config.toml
hidden_act = "swiglu"
moe_layers = [0, 2, 4, 6, 8]
router_score = "softmax"
normalize_top_k = true
lr_router = 0.000895
norm = "rmsnorm"
tie_word_embeddings = false
batch_tokens = 131072
train_tokens = 426400000
Below are experts of layer 2 (counted from 0) of a mixture-of-experts language model. Rows are named router (the router's row for the expert) and show model dimensions 0-127. Each number is 500 + 50 x the weight over its row's rms, rounded and kept within 0 to 999. Numbers have three digits each.
After each expert's rows: "mostly gets" lists some tokens that are sent to it at least half of the time. This comes from a sample of Wikipedia text that the model never trained on.

# expert 37
router:445526411505450473523504567446469575484450527476403461464432548529480478553575510478469469471491512374500490555540531489524478480554426456451455533421506503585523550471490453412469537491484527508512474412454442472409441541541510449476420488489488511526441458594488499561457462442473545397505506534567388488483467454484551498549531510461401395547456494591562612463513525477368530460555
mostly gets: "ş", "uh", "ā", "wal", "iy", "uk"

# expert 64
router:515549485486540418513480519450467558459462573452448491480405551508457472463597457453536487454489569409536510532514562482535456399520507448478447467576482462502524553460365454426458529563389560515576475491382537579442449580544480427473522505503445379534403457506453492588451472492519532517551499502530438434458448466485557525584486443565447473489439454539499452472502525522441514452516
mostly gets: " Spouse", " Occupations", " •", " Synonyms", " Known"

# expert 32
router:490519506533554433577463522487484578425442521479445463431515488598423425523476506405481464460398605434483631564547472566453441485566452441485506464499525480491503536467485433432485519493467498563548468460474508524531432574494489471497406371517407451479436461487472508487442443497472551405495513526575463456388448469501493550515437521481519495498496472590561567419509546521479466449582
mostly gets: " using", " Despite", " regarding", " among", " for", " reduce"

# expert 74
router:544514440567523451519605559463425538511438567453466484483399537472483469559505548494476427499418559470481513508530603534522429524564457429476461476452523436457523498482483478476454468528475580480581482335456479456387515489571478474447447507538471476535466433520512431479457410484434560459491550486561462492476421513443518469612538541617469490552428444506501482521570507473421576500466
mostly gets: " York", " London", " Ohio", " Virginia", " Carolina", " Pennsylvania"

# expert 58
router:474514472550545443589521549479465529438472507470456394453486602579449442497523484443519500405459548505488600507533475508487410507625448454471438456538602472513521443420444468491499484561442507502492424438467478493412479513523472474477465474500449429556477445530455527531435524445444580474516488471524463421429401460479617535511516546608429440545444476523522598510553587510458508487515
mostly gets: "1992", "1995", "2013", "1997", "2007", "2001"

# expert 3
router:556569481492493442480554543441381566451458488452470437513425572502435435477490496492591478490402538511523503557541494462566484539538460464504466467553583485531482495427497474445442451518477541507601508457468512496421456510522467518426457473516481491482509445520412452507479448509467486414509526432563476452385404497441563573504592519562418450548450385516599511513534579586430508426501
mostly gets: " 2014", " 2007", " 2012", " 2008", " 2017", " 2010"

# expert 10
router:487535467521533428494555528474446478393430493491451454450488529565447449486587497428575458494393487509510493579495522589548469494521493431476468586494585474513512470466433423489471436521445539554484502509425565595493467556490441471469373425617465487534439470569495502494413492440451559447541512464568436434469456432445569502572500547541414429512489489529561573502479424535458473469483
mostly gets: " his", " their", " its", " her", " my", " His"

# expert 61
router:442539458554533510518584425472486477408444548497478440462458595554491383495551471489547437448488502478500463547604517565548421538516421512481487493498549464440512543474405436473493405448482517571507428453406554572433475497523483501456445492590374470615490492530481582472471433486470562431509532518543437499461440413470473534491562525544439426484475474525513511505542545485443568444560
mostly gets: " \"", " “", " acc", " repe", " inter", " pro"

# expert 11
router:467506445482518472500560494439422543435441550424467489494408524458492446539519542428516472450433493456489504519570484556497476574569459443482521497530570448524524435471388478446453464468461526505473497450488554538469483501505499523319453397510407517549450433553509420533455469439504541375574492479572542499489472411416570612495504544498508461507487482560571508515530576590477520443515
mostly gets: " announced", " used", " led", " described", " worked", " moved"

# expert 47
router:418514447544494490490481640501505557471461504410502502496477481549445448459528533467584440438481494462419579621531551482468433499550469441421424502487504425411505562488449431427462428507473478565553503466457542519480487538494506430459424429525420468537489471527489503481434478379494528401539526501465481479498464490492507491550517513536487396610496443550509542555567515582419503391560
mostly gets: " document", " surviv", " discuss", " organis", " consider", " nomin"

# expert 66
router:564576472528530451536574544453496505434477520475454445427433592575466454484510489497537468460501537510455582491542581520564445505590497448463555494463559456457529457459428433453454491516501554504549472425458558529461469470564492455457453404455498461530400468494471519537453481308494522519532441507524431497460457438465571497587524507537499421588449442531550464467575576558438463430495
mostly gets: "History", "Member", " List", "Government", "Geography", "Results"

# expert 20
router:470518477529556374561550463459432497480426507406444462431459540494437474502479544485511507515451536428461528622535541478622450451544479479483514551535571478501512531473527453420482470600405475544524552435504555483440420469519488524497426438461446447581422461521384559605449389508426525428469445514467500467478475419483499528517499523494438480509475431457539532522534547547432548465541
mostly gets: " In", " in", "In", " during", " throughout", "from"

# expert 56
router:550567498596582509502507519483480511430486483469494458410470529461484410450615504496497472490409601522450570533537534545570428508543485456487452529423546514487500488459438445451414496428475583553521529413414544563450501431514473492364415440491415497481434464577505452521442441451414513432548527488558452508473439408463487515488544501557457442514471446481503501459540562561433493492550
mostly gets: " addition", " purposes", " violence", " funding", " freedom", " charge"

# expert 30
router:473450417530485437581582563456478563475433530519437468434459513511395434496518522467486454501462541497451493504522569558544449492616456443423492505469516443434532496422498437490411443511480587525557513399476422495428474525548474497466474492562501490528421418503466478502491517385508530422528519439589418478413366494476556471529542427559454461553482457506562560482491532551431526486538
mostly gets: " Syria", " Pakistan", " Thailand", " Angeles", " Islands", " Army"

# expert 16
router:504502449507487496515458519464493522457455597471463376448480642482457417565550529534518465504411536426445536512509543565512462496554467478463418535412597478551537543445467453452494468513446522488552494399456454544420489512563479422440452493541489474559456484560443542572465450512469453466479515533532442503467486431445471473599557529551447433617449446549507568441564578484463537466571
mostly gets: " Ut", " Ur", " Bel", " Kaz", " Tar", " Tam"

# expert 63
router:507475483585517477587548530425452534444456594434464473461453601549452488570469495423553462421514485489452531548481511495574439479499475484467523497531588511455568561442419486438470467550406548556494440513467449508450446500583477494446425466548409371572451416484517553558450471439496569459488476540533412409433491448451483496554551550518483458534445450448461510518590507511455507425512
mostly gets: " 34", " 4", " 3", " 1", " 33", " 05"

# expert 18
router:545515416587510419487530541461453585458437521452491430451470533436452380493512503450503416490515492525497577576580559577595509524566459511445487483518536450450472534445371481453460529505516532584523494414468501501481465540570494489493470479492519454481431470575419497543411444441349506450526502426498465469429490424430465489532561465537462430504484457485544484524561522576460547449555
mostly gets: " politician", " director", " president", " producer", " manager", " medalist"

# expert 4
router:403553427479603474545534466463473519486446521478463425462494542567499415551563574480537478463492577489462555616576531493576416562540456445451425550484540482515551572451406414407457458504441519500518479454474454541475475467581475418483427464479465460472424453520462535480436466461481528479535530571538419509491438517445515534509597532522431479529439437471483579464556483503437563422562
mostly gets: " Pun", " Jud", "Te", "La", " Ven", "Ne"

# expert 72
router:524560443473461446460519546512484501426444550454440460495472539508482451584519445476557390427472533541467591522531474519556477544521519494439576537569525450393463584458457462425486508553401529585473371443438484520467458416554461480460472447505473491550478457596440500480460468453462486469524587566514469451480481368474511535526518581569499462511474420582545480424524524523489531414539
mostly gets: "Species", " Occupation", " Full", "Best", "An", " Binomial"

# expert 57
router:487530465487477513499562495389417513509484566415502472452501616446431460520557498500532459452443546511426631571525512476524425421581468453446531533533520449506571480496457454466418471573497509532505504495485567464408467434518394502386466521493488509491494454477435509508471468470511518448500492520505452397375459512496475514565598543454469402535444402511569528477532518598439530479463
mostly gets: " April", " July", " January", " December", " June", " October"

# expert 60
router:474557469537567488496568499442488507425485552401491448476477527565468421550512452468502463478399493498474529556543483588506448561551491487483402522478571446512510536463431450425478463460410598560627443462460474566440456451491459456493418394565415519531477468486505547547462535432429520481533537528508466481536470454439449518570560497431462483566445472432447557435439491548473510403578
mostly gets: " gra", " ri", " gl", " cr", " dis", " mar"

# expert 33
router:537498472531453473474592531458366534446455577447432430477485570521468472495550531471516426456448552512497489588571555507528438591560453443467549519529586477511513562482510438480455518513433546582571455447417539579431473470516495473450480462520367438591426452474468569574428475466466520479534566491540484403458451486461528511504497463477501410492447455453471558443581529504434551497529
mostly gets: " —", " Yes", "  "

# expert 25
router:459530474462517518526579497466407549494428563484495467441464507508468466544574512411468430395447544411445609611576524534480542478506494504457471504502544476479553490460437462384464393516529512543541462499458517531468458448585458445505483433605477412551455473553493549465442445468464488431538488485536495402424490423410607515534528494520499467566393508470501468461553539525492513432517
mostly gets: " by", " called", " named", " included", " appointed", " like"

# expert 21
router:546564487604547358509498530446448563465439479465475519439429484555433430503514530458471441486477552509497480505551498537548451607502451451464446519520581489471586491445396465510409500505449624497485495473443550518394505411496508486469422416564490506479436431559472513460456493380452525435534470477558482486484479443475489592527523504473463435498457456499559542418542486560479524421559
mostly gets: " security", "\"", " Affairs", " health", " communication", " education"

# expert 29
router:482555451591492490540535501407487578470475531502467501396492492595377419516492560458576485434454583479493535550576476562548520513490456462444435543494497514429525462423459462413441454489508558560539440431397463487376484527472369476390460424514495447576478479487476508510450485493481522454552553500583462443464444505453491495502504558517495476480418482482542488495518567620468504505506
mostly gets: " when", " where", " which", " what", " if", " that"

# expert 1
router:514519454523532483614594535467444527435441536459444466474438544458454460446503556457485484462457489470486514524584455489518487498538469466474440509552476391483533526460402474504441479530440644551544484466451500527392451504598453490445438472605419430515398463593460547587478497478488522450598519449552456398492471459472477450512534486544484422468474443487553548529502473510448541420561
mostly gets: "\n ", "\n   ", "\n     ", "\n", " *"

# expert 26
router:543494414547464478519562491481450592377430474414459482445467510485452474545527490486572392465502453510470537594594506565585459484515475428457554491469526437487490410421479476459466527488446529514535453467467562476469477508553444459453469387579427477485464408570517520467494545410353474474535564537504427443489500462480551554525535517569494456559468481567507506474546489612466496466534
mostly gets: " goal", " member", " woman", " touchdown", " seat", " letter"

# expert 71
router:466417466491544477494542471447462549441377503440445473415444531610467449437547544453563485471466521533465592626597561458531485462604434481497503485548510449505511499427422470495436408514482587529469486459437469568490457479541448465484408462495485454505413457532469484486453506364486511461527570567541436503476439487424546544466535482547458415479488481497530542511504504556474586458539
mostly gets: " album", " episode", " Show", " version", " edition", " film"

# expert 65
router:513501437501566463456495528440438515447448516472432430412465512505433443557600558479471394494493502504466514457580571531551478555658435465408475538529517402512434525483471481451513492483499530510517413463462480514486478482485500518483444473480481468563407446519496602563442454446478552423542484500558427457500477476484594558528563499627420466548454379544533504494522523487426465455477
mostly gets: " MF", " FW", " USA", "SA", " SR", " ITA"

# expert 59
router:530564479561539459519585557495465554418449565461472428484387484533410454570526511377568473413503563473478463537503453525553449516513473432480521559496496481489535487486467438482471438555473581551505410438465514487474440549581413447482420395583459492528394444533495524546424513420519581505528553493469493414454443412448567460515566496464526465493483460488492505490513540559480479467593
mostly gets: " two", " three", " many", " one", " four", " some"

# expert 51
router:490563473575554466521515512467505536495420546406459487483460473550453442583570540417540390438463492475397530436457549521480481530485450452469495505481557456514509460453467440484421504567430538612532346477456506565442380496482470494435481474518450415538452497556432471548456426438494533397497497522485435442446451542456494536538577512487470446486485475508581541505560447549487519468582
mostly gets: " &", " and", " or", "ally", "ually", " especially"

# expert 48
router:567530458593515505505555462457441520450441570429513407436506523510505465523546480399441469419452587398341515566467508475448454467560474463449483569493551492503510483456479469473466507507463560501529508501477511428442519478524463491360400433477369468501450492519478537523420472511497577476529572507595466480392462498469559473516606478520463442502528442532485534517504530574477548493535
mostly gets: "On", " along", " on", " On", " around", " After"

# expert 40
router:486531445561514450490454507436450577496429598426474438446420507546455453524603556384518453504443573493374599488518537523441484605516474483500521490473537449516473442436470477484402438528444595502552444449456511570438437517496478461470454452503407457550445448505481513541457418484497483382578565496462457421465473459476465551554541481481501455533410480498561517513508508554456512481514
mostly gets: " However", " but", " though", " and", " although", " without"

# expert 76
router:497507469578547419565548530494468552470471523495493471460429508545354465451482516459474465487468510518495535569514564570584468518531450453467442484474547492458559432450458407465355490477500574520501496469478531558466454570546475494484438341558483484576458460493459460574474518321486495440589488499503426467466462432457563513494461501568461436517451479537490484498473497566461456477556
mostly gets: " players", " countries", " groups", " communities", " members", " programs"

# expert 28
router:523570350508523504510543547468481538493487484466448445439427502528449471575508498475428439451460514411459479529518463529519482479515424464504485517531571505547525533467452433405478484435430574632527461451452448462473409531604489481489436426532467502560473479556475529499411475435452540454535484517482404433477448524421483591602505419493437421579466499524506542457463519543456583443536
mostly gets: "æ", "ör", "ş", "j", "ī", "zy"

# expert 62
router:477511503516518427507577570455466493395438508469405485456406499529446398586537547448531494448469562475440457502514527517514473488479478411469522514516553444462521545471464489470468449570455525553585457459480450583480489507547471474502458499583519485488415451603464511530429519382425564470557572483594478442428431440466552548551539508557484468623476487515495504429614513524443514433456
mostly gets: " National", " American", " British", " English", " national", " local"

# expert 79
router:561532485545502473540524575446464527412454520476481403455469564507491459519546509335506460452485571502460520487517628508540402564550488470450509493571558526579469509410466447445444490507449478595529492503393483519459437550483476371469467450543467471543467349551482496506478460396453479446546582565509443464524454517468572465463529524532483469517526490496520452448588495516475534501515
mostly gets: " JPL", " Votes", " Apps", " %", " Candidate", " ·"

# expert 42
router:543501402462461439567481505427461538445458522455435403487485591557475467589559497510503442459406503439487469540556528530525461536618447505442497569589519395491568525463435439430487437518479524544539471497441460587441413504503462437509360507555478506552451454521452555552458480511499491478439507504554425474504482457427453460530598527490471447558454487464548580424453494502472528456548
mostly gets: " Ko", " Ho", " Ha", " Ye", " Hi", " Sz"